Experts of a small language model.
Size: 10 layers, width 384, vocabulary 32000, 61.6M parameters.
Experts: 24 experts in each of 9 layers, 128 ReGLU neurons an expert, 2 picks a token, a softmax router.
Training: a variant of Muon for the experts, 305M tokens, 4647 steps.
Below are experts of layer 6 (counted from 0) of a mixture-of-experts language model. Rows are named router (the router's row for the expert), gate (a neuron's input weights, with its number), up (a neuron's input weights, with its number) and show model dimensions 0-191. Each number is 128 + 32 x the weight over its row's rms, rounded and kept within 0 to 255. Numbers have three digits each.
After each expert's rows: "mostly gets" lists some tokens that are sent to it at least half of the time. This comes from a sample of Wikipedia text that the model never trained on.

# expert 10
router:131126112125110201101154038135083098090065131125120146127162085143128149124082136113167079157065111126113116129111113149175154150123110114170196113103110146106099118099139178095129141186156159075207121091159150108094121142124148155112102150099121130127125154120187101135121110161053186098140127177075139110128060074102154175115132165119189151056141085097103098117162147131134084127190082143131155046171085110164187147097137102108176192086182142180123191146150163166098147130125119133120106104117097187200132133176131113154140061157136089081088106124187139096109108158090071076
gate0:124135152181119108110108119110105164148148124148110189109125129098153115084145151144111082156109060096099179228124133161189104117114136089129148114167109077183156110094135125083144145143125053129139124107091127214133069186141168148126110157123156161088122094138143174099086105155111147159152103160123151099141137115100096132135104143161135153107099161090181143143128101141081151122139159130123104080165086143139118193154134112117180136141147113109135130105093144197111170113079154085125161156073101115173147131092111121114087123146122187126162091190129128170117116128098112094
up0:109075139101100155134191089137129136132132121123075167151137118051153116142129161071147138035144138126122163090195117105119052155134129073083148139139110112141094093147109124116134094154135157100109115140151145158102189191190128106104145072104063133086145066121099093126098119118156107123136115124120146096113086131108121103107139076169154104154073173109207119154173135145126118129108137112135184083140148138140057105098151098165129141148137117139059180096103129144156093110089149107105120073122068163084108138095114147138176136189128140109131090172130165122103128080101074109
mostly gets: " director", " Succeed", " co", " consist", " professor", " member"

# expert 3
router:101177117108150140157153212123082139147141094073123109098114092152130128130141149132228119167130115131103188120098143123126096121152188138178098089155158136073134073101152132155180115114132139071161123127159127182095228139166081205119117128081085128127133169161153137084167124128161148100139184137141141112109141157125146103128160158110186121144136183052151121084080103153109075121153142114078092112176132112108103106107132105090137139126104086072119181063139116131109124140171094104122129233100168131130056096121094124138095102166092143062136127144106140116090098167130121156
gate0:146133106105169125064133206180174079118106172112146164161150068094171184143122118144130202100148148143116140122125146174117090146081161141131137158182155137080113130098193091136119149136160070111104145121134111165149168112108097093109117074127168164110110117147123120179116184141092111173124093180108162120137125166178098134160054125080115179132136118142110112172141158156117130095204165124162091086168149131114166121145084121149137142095130099171131107162156132121152100159139117149077135084125150121155155107120152073147112138196192107125137184210166150142137153131150128078
up0:156140113161135115094148093120043147086161135162214153112094093187116120113095144124116067061137089138077075125125129080098121154078137113126114165044100121217100100117162110169071162106163118117143121190165125107097150156153129161123056108146107123129094071065170194094105138157130101162129124120159134175104074117113129115125104149142061129139056103120070168114132147110204139125151112141129148143123142134166089150118091127119109115105076124128117118135168138104174130172099132092165097141105058128123114109134123152183140086142151073096109155118123137178175169165101094123
mostly gets: "American", " c", " Chinese", " European", " Western", " Greek"

# expert 20
router:116141163173148082106111147158084100126122153135141144095136097161116145145156127168119117096150151083118098126153141138143106086120102212123147124119137142093124180100160173138095127150160090157184176075059134161127101138088180136092083096072162122097088109137136132081121176114115115098124128122177116131143131171193150163124129125117100121120185133108146068132122172147121145132160183068151139097102155114084098141152085088127097117128131114165120113109146121154122144078069083095146123179093084118148160151107146081118178123202146122182113167089087138146159153110059172148
gate0:153106174111098147119107165150151111159116134103114097133094096083076122191096125100146122142101120056119104173159177120126102155088073145153175141085117093090145155150090151117115110111119127163161134077197121130100105116136040106126145077103121178146151128121151060102067130089118109088083082195100157146122101143094098126176134109130116105109108155071136155144129211093088069076038100156111177094084123117090160169144117132125105118144103204124090136129142167093130107192105154136163153164135129095094171174115156046126111121148155124084079151099081170081107115156152139138
up0:132123134077153146132160158111086139153172098156106127096140076141074154145115133122161201129156098097114093180111129118167170108108138117133233181120102194223167162137147164126166203081150132056223092112131118121071032135141055164112141129137160136128130106143176132086179111162143120082149131089155181135117136102127100173169173078130171076081192098137095135075102095126109110164190100147065134094111121168147060083138078112105148111116161117157143129097181096127157091129144152135096131134139100132135128174131115136104163093105149100127144088126119135159171144156171184103
mostly gets: " had", " has", " have", " having", " a", " This"

# expert 18
router:125161081105137159064116127128100166105184130115115151163172150148087161140087115102163127092136111099133134110136116124124096130142110137132117169111123136140147113140131124090187140134164136119123121164089126111104105120173178069102109101080089138153117130170106122134098134179146179075095172080152158110096107169125120114088149120136128161121140156172147152124099101157140099107115110068081187163128110089140190164135164118084147143082169063120180074146185125138172166131110133090062126125164144181062134135147123128099116186095082139113219101138187144139089121162179164180
gate0:117140097166154170152101147126109116170146132133167116132160142132109153119139069150118170094129116097078138082142140153122062081119162144170091170121148153077097136120099103135121112090112155190097092110129156075107116143185102094122130086150110111176045180108146107144142115100150136100118087059118170131168014145105150112128122139120147178059173114050161092079167069166177108174108166148190126123145162085134187150124188111141096143130072128104112138162124187140122098141133121154163165142162088072118113141121168139169123173064157133177194146103140102115082115153117129120
up0:167104127124221118109103127214046168135133079116139132130136092128140146158115103112157149144120164143064151147151122120110109138195108165084121106117128111136161097048162115137105130161096157097121131141103176122176142164112095108166124122219130125078114112122105190180158170158108123125079147112077123148049156152118175097158132146118152096140177053126158107105169178142203142151107148098102117131135157203157201108139127161116110118166104106130158209122154173166197134081145059078150119156093126111145139161123169155145124106147123109153105160124142088120077118153206155111
mostly gets: " vs", " El", " von", " ITA", " et", " GBR"

# expert 11
router:132181042135111135111081141100168118171140103163099117182092184086125154141142124137151127094115116163096113140152090088121110087191135118176116132105080074106158104159134156079102133084160100049146112122076115137164158148135102103168141134159077124111139178097125121191152152129091098169131108157080144142140089133108174151130113113094123071137150153072118127166166156100087075084109137125107099189150116143079178099053113139145096091098069128146133095194111120142158178135168113174133132068138143146150107125062111201094063138197126212166199144130146138144126175166113128107
gate0:143126126157135100139113129177134205130098079152175104131157163067108170081060098132145140116163114159156074169168100159145099129131138145166074122142120124113145143132172137110116193136083100171118146176162141195112072137074103147091117112120083165130161121092175132166145113076101094152211087167120149158146066083116149118127103138113086143086142172157181114160154120104127101106128139132122098115090093177149112166149138121126156192131106177148145120112117124160122143127173082148098129097114162195126112111122122134139138099149190123077105059161137121172218120173118079128
up0:125104128133164141095183161164095111077114165170116145117137086116108079098153124188103124058211140061089122170116149124141111196112086119119117032154071082140132140096128208131114116103105117108096135162135199082093170153096111116149152155095140115058110036113159129138125132114095115113120126149125165134105066178129126106177048146135148130146100185090134142112118108163131132133162115145142103119133129182099139104109076161152139183160077190105117170160159084180104125116187066088084095105134103150134122157138114051150114114122132133143091108200149077151146146125126094080
mostly gets: "---|---|---|---|", " 0;", "|---|---|---|", " GBR", " Mike", " Robert"

# expert 19
router:060100196130140139117125084119113143127136130186071129127152144170118095192097189117135098165064169148108133107116143139123200167138173150153185155141190154139086140143176177180097189147163088097191145127101124117117167134080130060146082158145154112128141167165143123128163100142104148162138186099084141176131120112115144107095148122171141092106138140096155123127104128129054128163172169103162141124132087063044201155157106097103140114090131138111098132164063132049137159101086135088135119123086168129133117148073124090113141104148128101147108208125129148082089143105163140085
gate0:162124105147122153115060110141104155124166152107186149119104147159171116140150107172149096116163146115170126141097095151119158177133101156113184084090148097110131108059179183097086145097141101203097111126060105124194182175099132091133140156101074110153161097121096138135113083107132111129149129111118153140173147152077130132143130123161124118153093139141167150140112088157174167185084132129161126147089145157110066169158117084065114151110111165088135069128111164101131157166082111112201202151135106149135169117150214137099166146113092082138162124097109079080118184103160184148
up0:091174103063136091165155150192113158146105078127170152168123163110130117066104126095103081119146140130162107093111132106116119085108151140102096098129111046079143086153073081191134154124058109142092130173156072142104098151112140183123135020142143220127146124109177133127105145169118082082127181132139106104130126114104126102107088109107153114130144135111118148137127115077206163147089163103141174140138138204168139070145150078168134144138096117112117091123139059133116113145118144162154057117149143166110177143158130112179106085082128089171172162100105143135181074129127165142
mostly gets: " against", " for", " along", " moved", " known", " returned"

# expert 23
router:152140147099158113127132140134116118147129141132151047138116079132133114142101096063090098161110105160151123183124089099079191090116093141143130138128212115071133126093076129138103099170161120137141140181223159114124159114184176175096124168131065076140109131094162166034081108166118112157120137145160164072127147151109069067181143156101143173162102056110144141178054135109198081121118122166084139109126085131171125136119116107115133163186122099064055136076117141136148081116114204121129204169095166122112092123098093177129098141150176106098112160093123130149156108164146105097
gate0:160147108161146161137111090111118121115094109134122125210145148166091146145137076152120113123142137119147162133159190149123095113159127165115149141131169125130177115171119119121139128057099152174152115141168105091119060085083109154157179128070110094133074125125196143183070136130120073113116139125128121166147192133153125084171176134117147112098093113197117158097176114122076122102108140131157037128138106096137112111089090090186130097170123138135149218080098089154157131104149085101173100084141169162127142121072083177119125108153161052179111170115068094092128168074113062084
up0:088123116131089142063080083159121113173113125154136135097125098114168138062096159194182117069128111115135142072189099113098165068032153125117102113169184162064122115169196135155118130107151130115130151114179124121135123125169104185086104162185101094130129141171181162109183156190097104145122086152126170098139130179123087092101113142154116084143131148205086051153135152129135110141128140119081149111142145114159105163130077096148163109119080096191095158090096164139109127107168104178136094139111041173104095147120125152106138191151106116141146106087167203105054113097130072159
mostly gets: " him", " England", " Italy", " London", " there", " Australia"

# expert 6
router:113112089103163109112139156082165095131176111172154107129156119098144127095154151083162184095099091167127115128138137093127164162101158088083088116123113157201139106122120091137212147094200192199096162174160149126124152043116178156093158129180107178111075090131140156139170143167175104119112132136145108170123156099086111103069108125098098137092129110154112110120160172139102112145159088161083168074141154139201097158161158149139088137182145173165102154161093150166126142114145096105176116162162191091079117129121129165134180155128118110159138056084071113127130165119114161111
gate0:126103168159114131175120159147120159113172097109124121098090111131156143154084068142121093130103074083082101152113123124135168137141092142163109122102146101067152143099197143145151151072101202166073131133084116127129172148140062171142141148123117133073158104116120150121077122131166183091172147159145173129138153140131095130117087119104150137080122146194092101164166084122049115121109128111140185128141134122144121177125125093105141086144177109158122134106110139133115127134139121154097131118125108096103093103129137064123101119149098150124123113122044161069148117068065154150
up0:141088122105112125133093091118133123132138084105133091116124134089167124157130076147170119125126108112096135114102111177096136105128167143155126101136135197107129118146157139141081177115143115122134078124175149095075104120127122108170132103079137155186203078124096113133147131117110106145121080139111069120108117097199109105178115132102123176134075150138155113153098162177154076108106084073142129096156155096066131151136116161111113162145108129172100104138120102094109098195194130089110100101131080184074126115171079148113140160115121141101184151149117117111148159083098123171
mostly gets: " I", " album", " way", " Sea", " No", " Be"

# expert 13
router:153141119122108177142126075127110134123156122098092094144108107128153141048137128101105174181050112120107064169139096118103108072098161143158136175192120102124023169103076099084125121181108091145133155091085149102112126108101104146133143099152130140067206100151148129113150092112107121104061118108125177163099118132072167145104123115095088196131158123149147114125052148154123118184126119168109144147140082082105131179192122132130072161185165132211196109088164128128123112074106117106111115107081046160100093182115112081058141086126106125168130117128141138108154123107198113145
gate0:129113168098168180156166160156113163100164117127016103116096165149111071114183086109171127152078133100091174099118077139148141128143133123084188129096136164098139146141111140139126162139089181179096111113165103146139139108140125141088168107069187117135137118143111116132182097112136116035128125128153162155110112179095141162115229198115127133103117110164107099159114147094140171146164100047122147110141120144123161148132139196145143201120118208113131129073120196093069197137124148160187089132162126159129096125132145117120144135173109153163162070150196185160169144110110163154
up0:154143171147171135145127124149110110120123122102147143151087141103168135114124165113109202067172157154120094067172089157146119122092113102108128182137151104151115104156100154132121156124115106129140157078118079091133162133111100122113156077092103142082137124152084090145120144139142089108088104112097137149139130084134131128149109087188148083167061141143176088111126138114122144134094112133124082144136095145122124038137132111067138144126072130112129101126129150134112097163115136080104103102074071156152117131065118081089116097136119188117099135116145149122062105131107122095
mostly gets: " %", " JPL", ":", " Votes", " approximately", " among"

# expert 21
router:186146140083072091126094169129137109139163109138107161118165142183074144113125100133122133162131107108121090105118068163096097109181172170156115125132133107147118084132119113166108153057095141129096143113123131114154062137150140122159076135106155138047162184128210150205111113159151109121105103031126105155199139041097169148134098093146160083198214158134086137090149055210178141152148132114156131079192132089130149145046138111103126078182131174144093172106158158118102133129150065159164084108094076137150138091114088145124152130120154098063168184093087153087133131148133072151
gate0:116105183168115120124151091113138181068078100151148109119098170157133164137116120124129145177088131160132145149195056184128139102135167080172130115127108128132178158075116119196085141136101124155091123112095163165132161153112125140155113121121150062145120185066207122130063164145091126051157131166108159163151105123193108114102114144118151123125243148127122179109182174196124132174096134129129137102092099100190162167123056085098157122068152162109138200129112082150126145159133099123164075112139179047139169085110105135172142148159164082130143127116149075096131123132137106123
up0:084124129098220129114123131150095100095183063022133126105150140133124106160112167147089077121160092152090112117063093118148113087167145144173111138155143103118093111127150170110159111096178126128143138165055173118118182130180172177126094117107154136131118085114115149155203106099152141101062165139050098124141129148134162141173171151116097127160115113232130130201114091116113119080081120169147131109147123140124107119141161129172122129132182174118129107187149080102039169189131167161098149119143200151111079143096116140109132107114084108103097068112111133094123204112114156071
mostly gets: " and", " not", " they", " who", " &", " or"

# expert 12
router:091123165120114147088097131161138125109140128121127188122131086151109131131177128125138144120168104105155059131099164156128098109130127075143158142150117075110127139059148090036095134123127131055102119078137079092115123062114165128118136158155093151144157155132189139129154111134159138143115062169056118122128182128160074057192113117097124062133097115131148166191137155112174108205116094168121046162165085085165132098121105156126095118094091093128173144159152126149166119158054077123083072071101087117110125072165158136137094138098171165116093160120119137089157103122112072175
gate0:137085136233088164104112111116175097120201124145087124154140092082124101104120116112116172113118111109085109130099107160132134157106121136165161151136123137082083110131120102121174142137121068205101129087090160109128052152126147100144162126111086088165161158135136119122127168152110142104110077170115185152142104118112076047125148132131165189039117084128089109167082143145062187130156064116111075130151146090111098133094178144137151076124119080170116108112171148129149073157123122099121138118116119109127107097172145117150106112066104139162096124126138123137103120126054107152
up0:142148145126110101088106144102124101136138133068076153113114152150119083180095112078153181097123109104137185141136164137147089104111165136139111174059116093116186129142117125176086117105114145157038153179139162153109121040142145108146124112150123138085103136153151110210146116139166063174112197057156101048114157120087165114110135123166121143161103129178166110062140113150099103132125108129119074122129148149165129128146047117130135120108114165159157146126066106111164185101144160078162130075137142113142124115091190192176142145130059131135105113115150063104154115161148092101
mostly gets: " such", "ive", "ucci", "able", " public", "|---|---|---|"

# expert 8
router:102178153082109168137098191078163150124139143136154159145147084073133120133143116105086141100114139170148220123121157079100131109157157120141095128097182180190163140118114118172126191156151124175127080152111129100134144128117105076103164125118143117172165119097128100072192153139114111147156124117143157096161151132153123136110146177138154098123194155129155230096140161146133089145185198131053121124135083173139117106134146145174150115154115166109124067155089176149143074247100100097178131162154137133136049130129145165141142138095090087153069114105179123152164113154081084094
gate0:116160154090148158129156191144085118101134130117165099078088153100141134103124115169082146097190180092105155065124160122123146120164113128108130145126106146125136145149067155123149126118055091156155115138159194088141145146096167159121125119069177080132199141033151130114135127137109089092084093149133116161154044154130114138174124151115141167157144113104143114097175126147124126126150106128093103115112119108240109176127129119066134152126127133173133157135079115125106139061149137135150144149125085148086152128095154133139079120120107105167146169168200155067134133132182109159
up0:204136083129172157128146081115132105141152191067132171153154146118103108161108164183125169087127154137170157144152171107109093099152132167118111125163137119076138106076165138138182151163092139080109083106143091122211085119141134152137137105171091120117136178151129054193140121141098176145124174149083149152156150120150091149135096175112135162139102191153172126134097098126163099183162141145151150076133096180167152169116114123064117064204154136083104140175117135108107096136148141119151125122162095159149102137089082164163148120125119129185161079138180135103156132131089129066
mostly gets: " located", "ology", " Studios", " vocals", " Theatre", " systems"

# expert 22
router:072129128173160136154172084135078119186103131129069155105125148147150039169113187136104132178104084179134122135138141103095125149163103178093094065128173129166098137101103116111093146128070115078084112150116147137157134135095114165140131108129164130163111106198059095171149082142154128165123063139113101037147112152137088183131111187089108138134157136139153148086083095090122150109132054120161119169135104142116143100070097112103103142150055122160124121127114151143195170149114099171097058129087155106119094132130143164165110060062139147116125159140154149109071205161136090140
gate0:155121138187193137101140125100176101145109088101091075096130134126104104144146079183158153130150068157155164179123151121172179132146108154127150215152179140176110169179151159104137185151051090144133116127091178094124068172120216122131122137129166111160094181079101126138133135158197117126191093153112146153116039155103187132092106178162097113146147090108101124109133151110154179129128131151146110144145130098141100122078100147102117147066162090126153104135116094081098122192128114119069161119112086078094094109174125072150111117128079157117099150173128128195107157115084123182
up0:124106084126143150110170121167077105102089101113145092130113096162157082130141142120111129134104064158179081118158148101099122176125114078134103130107126192077071105119078093107165118125119150109161140121133139143142118055139155120140110106118116063088147141139069133095121159174124114100128126150072090112144128075210148112149102134128143125147075084140093143090082151125166140133099098139121119142164098184134136114135156179127143102050132036093110104091105145076148192080099152145113105083143110131127150045128107074109184179106169089185097149111115101089115091112110136107
mostly gets: " his", "==", " their", " ==", " her", "'"

# expert 0
router:165106139119099109121099158105112097133069079076146162085129172104158144118149121134153079148166125146145077097141178148081170142182081159136150144136190130158101136090141161107083149093141139211073124135165104094147115156132118138140069096156112131055128121172173108170153127157133145090152120100127123182181194125190186131139096102149137158093102082158138139115150132168133165102042142101084185159115163108149112109130157162147113229115137123139161150120126131145083130146150151159136148029113093123188114088127116124143151216158146118147119106091110112124137110068169167176
gate0:109089107110095109102173143122206137109140114119144122095083118107130103137093164165117132082176159135138117125089118141131078106143065162124133131101105169161138043189091086086096103011109177166164115125087078141224130156172102136127125151129193138139148204168109119039064085126122160177160114164122145121099134150087119121147114092106074114136142044109091206055082084079034091136125111083155166085124151127127171142082122114126154114121107144076112152121102112110142158156164150162121130147152132134125116074126127158118085171136144162087160160076097129148115108193183125129
up0:089113169153179113132149136158123141173159157120168120112128104159115139161116158129140130177127159080126134144109107108101117105178138142141163098102116177127147152215111091082106079096150132109180119110101167185111107104131101103057114117114148133088109107062132115128145105152105135164083133154120162149134144092118165163098108118139090075100112151143117122094118089077085122138121091141074134159113090148138116130129090172207149177139106192087086130111090087126182113161102176160201183146122122018141124129107123159190214084168109139175168188097118191086164108083116137102
mostly gets: ",", "),", "\",", " when", " where", " while"

# expert 9
router:144070150080056100154111135143105129078120113154112118115163139140115112124148148088185095019131115080128159125150166101196097104150140171128117137145112170188115144123146191172145131142125167200156107135085150136106092113135086107115130070111102124114043114092134100116112151140175121130130110059159123114111124138168115144146104121159058165098109188118112103132160098135091214147132094137106088116120148148075079086110104158159146108157129120147195131138148133106122119083148051163149166121138190105137120092167118153120131134174119147176074106163130134087167093162183126130
gate0:117142107151120154147117110212100193157112106148153120094150124123122137089150080117134130109128146131104147149125096182139122146142184133136128115081156157133110187102164102157146131183151141127131081175103090145149150094121090109207123100144134110139139134133096078187129121140133148108199123157196150086049190153161178085136148152151156125108118129125197128241144154137095143117173164134127142091177139177168087164136101158131139146156129109147083146181127105150180083164144125162165127131206097134113125183136150155130094138141128125135127095143140091156141093159137145110
up0:126114185133166126141136149091163144114140090145118123098121149143099132097147170118108094106110134122087143103103133048160119182165115105106122149255157168109169110179121147106109159115124135158120092100103165165105143139112155111135100101158138171175159096116080112142116143124114118083173153126082151146164112081092152125119120107166172174122140161092130163140113140127097127091163191193092185171152054095128135171170126138133161094114162139140149113102154121093100169143114152106115179159082146122213140104133086148111062126106077107138137136143113119128137102157121137125
mostly gets: " Born", "=", " JPL", " Website", " Genus", "History"

# expert 16
router:144116111111117189096120145126118097122127121117113128102148164124122119099145103122123149185143122158126121156130098098110099137145134058141192101113085107140113193172119101174187130118153152086175105124146104119126162141115180092100143119095067098111144147113117153174104147145144082113176159136148149129136148064119103132085102084169115166176160102140118122144164165129155113060112106144113145115159095102185162099115120139184137131082148059165141155178162151150015179137133139109109119173177135151136187157236163138142120127099153142156100136175163161123084168122122168116
gate0:086111103115115148126155186117109122068104106135092149110106129123108045172137146189146041123129089115183106163120075162126141093171169134094117162109114132146123076130144142060121154116126140135130115089165149118125111179102131164171089113179170166102097081098103142170145157111148113126089150087185125119139167099122127123162107136184089123096088136129155173055088116123128100163108152093124112121098079144117104145135184141109154091089065125109083122068139052163153077131107132126118145156143154147127139182148139149155187116162190092173106119136174144116097147138083102130
up0:145185158152167143098108029123083122138105245155142128123099118163152133092143153125145123128140168094094193155147178166104077127120144152149116160131133134103073182125155122137093094095134075187106145123116126138078099094191149149150150121160185187153108148111131112137125209134151143146045113122087140081105128139114139139146116165083141099117127148152180068103117118086164136110109112170154171065137181103092129112090123144125104177173143131120151106092168128104113148041114089128137096120124174156138186076137146121119139168146136156127102178162121123096085099117092151143
mostly gets: " Tu", " Har", " Za", " Ka", " Mc", " Ke"

# expert 7
router:154141116125156089135110093108066075163137089167141132106132159110157156188149165169180142119096113158154119115083139089157139109125118110122135172145097135075118051155134076086130123105113080202145120150118179173169086170067183190193108115102080154096107109156100104103156038173096129090135135089082102155111085082126114101134061097113131153087093224113139101161137125151011122090146088117187149150147166165154130135124142115076137083176122129102109122140131177091159157161153124132096142205074095116069122104159152082123061159200176204117124116100110169158148185134160160150
gate0:134091139114125115143142156118114134142114088154146137083137107115126154103102181154098156102102111101128103133093144102087136058125104131120160106139098084178111131161126076118156190157126109126115108126131125211131050127101120098132119104121085154142074176146124140157127088118075141146161029134092125072175162107133093212158116103142141138194184079166077073129151127128168154110142130160090124179126112094088123174159126114127135069107088101120153126110094149116139112163105094118130126177112179124109138120174147139092212066115160104151183140068175136145154147150111150151
up0:133135164112095106137130134137117056156134079122074031103122128150102125121118145051162159068171133194119121090177168111167158104143103082149151150150134115107145051073081087124119130150133157088100123092152115137139151104168164140134134105157085152130068114120124138132111083112137117059115122162055148130148075152118146105131126142091155112096140150128113145125150142115158149092107099147100116078112126123135108140052097160069150110111072143106106157108108115162104147085213123099125099144134181114138127099108137204154094081150124175142150171104101106132081172115126126099
mostly gets: ").", "\".", ".\"", " father", " Minister", " son"

# expert 5
router:164100070089111157136115188128089151112115137137109155100157096113175082043135196078162092112131139159151133144131093090107158113160125142139108122135107108166064051099143223141134126112092092131082111106135187117119101037121131122076216154139137095106091133106099162168113166094126116144128131138162159171172123172144148158138136178114085089158106128119144125084096115096138135115155120131147109158090159114176139113134123107118122150118139104088100157070106148068052155127181216150145020160116129087138126165069134123107111087100195155119155167110125170138105129138108171060
gate0:140179174125132185132201142130114149122137177135093118136102104067160145077159136130124096139121128154177151117109082096095137137149143194077123174196131091110158122109147195160150116079119129090116165107150123108131136154164097148126117150142136120142079182128139077154153153179108125087104133122134200159066088138132151112126136154081072146062155134167133110111143183114109114149135157125118110187193140216108076168091166193067086110139162132115082095138152108098127112132170150129159083164123046149065123078095104121171121098125077115102128127176145102170099155118145161097
up0:165087105165138081156106140134080119133168104110112135088170164125090170169128143162113139094148084136157169154086156147161172127115164096157085097123060134075134105085103180148126078112131162136114116102103114095113076111099088083094136097148113101223078083122134133146167066065159092113101122079164135137082069129089129196083113114173102141178162129099090116117153168121056096157097114156145110101119104097169169075144135168135186168113128080146160166094149123143139095129110140097106124108133117131085066077125102134117121136079177111177108135104129119152157122079110077187
mostly gets: "\n", " J", " D", " X", " N", " P"

# expert 17
router:149145153138121136134129101110172125170155149120159073143121191140122151147112092113088144110145146141152161125089115137071164143119117164118135174151138134113223159138113075168168053166095149077091143164154130113143093177084163116141132109126065125174127094130155131084150141108154138091137120142170098153083166135136104113142128130137103178174165149071137194129134121159141084135054137141192128101067096180112085157145135150133140127096200116123160091144127106132129111108143157124165127163122212143108146131174062112118081115089111115135109116161090094052064154081143078086
gate0:157101128135087106165105142166110129146130139155111082120141151152136149153136140136152201100148082120097119219126070157086047151149118056166216118116069022130129103165129165112157104126112158110152076173120161149126175093132151160156141149148113113147161089111130052113151152159122145109150170165144100098155113132110157168202146139166123121173153145120098178101156100116116203164097158137177191080165131123119144108147090124140152145143184053160115223113181144068114052179163087152050147105085156071116171078052104105163102127126162120106119112122132157162154172106133111172
up0:156154156137133106138156157102099097112129136124211170182108133110138147120108092125119119113100090128171167071104147079101153100071136116094111173131145127104132156130133089168161137115116145107174123111117082103109139218201216174168126152196111147163088136087132129096164134102160110128084107136129122170138100112211151074087134135122163099151118119186119073098139094190136136092115164153176076118153162134106155111039123140124126126128102135116083142155103137162139085116085125016167236140122121134097147108121107100143148112099135109181138197107037143083110213088153142083
mostly gets: "ley", "nia", "ville", "ko", "ara", "ford"

# expert 1
router:129169126136126131223147104173124154135127129104100156138131133126067148171116190152124133165079194113150129108053112165191130114104157082087159118131118109113071124114161135100141113142090093118101116098085103180114189110123068125101134122092211094099093179104126119133166153096131180168076159114102076115077139161122128189130184122125107105066075064176089085143089077149117129122055123122171118138113104102107128162186182150125081130130194111116079149153161099110099146129082051166138138085103101113098119055057110161100210107105134105136109124141118178164118106072117138188
gate0:116137125137181153126119141150115164082151136116165154118163083239089143101151189134089189152114178147127082132100142161111112106080197123085112166158153165164097122120103116123174115127164123120134176108132131155132149153068070142130118145134103127127139138159137122163121120146117107134127091166118124129133163119138114160111137178133085118066134104068080046132156104124164142097170149109156172080186116119181133154122111171178132111117125118159108161123073137081019163129155151107118117120114113145136131112127097092150117159086083180211195134128116133110076108125066142164
up0:139124108087110176123139183114114093116120104171165168153097118114139150223176116132093117095117134162083120137101103135129109112090123096167142144137135116087118114165115129144120122071154159124142126138148100132140129146065112082136146162157100121085163131139111131144066140068119120095148079063097193137149126139072156209132142119148124155103076095155143166150112133133099116163154157153152089063135150110157138125143143083138158111153120131110096184111083155149184100137095104060152141129079129170160134143164147140177070128064144106137104111101099175173098110145097099185
mostly gets: "In", " in", " In", " during", " until", " along"

# expert 4
router:170181096121131143144167140148086089087126120096143153193079118151036152098099148149064138140120100082148145126129154160140149125116061145150113157103053072163188086132127046116085177126105136145109096135143102130114133159170086085128117129069121111102153104125156119153133133145128107121131171077087082112190091143069124116134152131159109123110081132165138121107114104121147095098140154143094130093125147099191094110174100068086141125163117123142145129108109128138161158116145121167138144210138125128102099129125127126154084080080108140146139166133157130084114076158087132156
gate0:129098130176186128152120164160153123086087160119114126131110067122160220120196118121152162104082111128133122120104106190142084118077061135127159141127102174135164108124075174155090122149121152126140075119111178194148143141143155129133164178128108133130139162137152150171059215085107108166154149135133127144110073188135131141152189146158115127081084107175144142107175185121102081171109179114135106097120084098164132142135144157102137068156125160126095097147082083139166127123183135132076143146153106175101126061154063098082120130159124147133118082196099143112112099137098091147
up0:134151166091130102079119151184142132173107133102080099159098147178105099129162128146090114125112121141156099135152153140119087160087098089178172182106115087178127125148102091139142100115156167152098135154144180120067102163174072122112131110203126131151119070140129119078081141071132145117135133084150126145123128138152170168194158126156084095151065088151136087110166223139106081177081131127137133213150185162174082125149149127094103116075124162092085147202142094105151132162147159096127115095121148100137158088133142126151140112153171104129131119141106144164160113149179099165
mostly gets: " more", " large", " long", " MPC", " wide", " silver"

# expert 15
router:181134126180154136147102122121136158161111133124165112164135107096128115082155178130119088132137165151152125180171129210127174156072128162156136153160076111187151189102096140134132096109125148138110082145081157148120117123152127157129144136101152095118109140165143171158090161179145152217107126144128181066051152127135092164176165135156200074104096180133130154184110097197110135132138137144180074107100120178102149159124174140153144112142126194083187136091136178132181067088132137146179150094083123117210132088128124125185183119147159103119086100123150120087089153082145145084
gate0:112109137039114160163087123152156167150145141156127138162118139072112091068113130140129109190116131108090085118119115178098062067179112142177173136085088148158135135171165122144130108137100078166130084073118133129135106119093203107143181124179139122104199133119103074127080131124097116134099098155143135123106100143165141113079120159145135135136148170123170155153116106088139176160140147195163145153096105151153114156151153127142091163159165127149140085091115157101183125178161063157136105106136138103160182093052120150113145112145172118117144105130112155172131147123129195189
up0:091171139100101126108140039075185149156111164099165135051109143133126109113107207100112151128087105115090121126077107150196132202082130148125178146128136144128125101100155141125149116177120177096080099141200145145177081156125184181156121085177082130123163124063063108155088193100120140152128145111081146159123179141057114170106123097166164135133174127057170116118152160179098112138122154110126139048152169108147140192143151171165112140121121157085054131147138114144090135090199087126154141115090120061109105061136139116137163103148129134135141136142114076170119111174107151121
mostly gets: " |", " season", " Division", " District", " February", " district"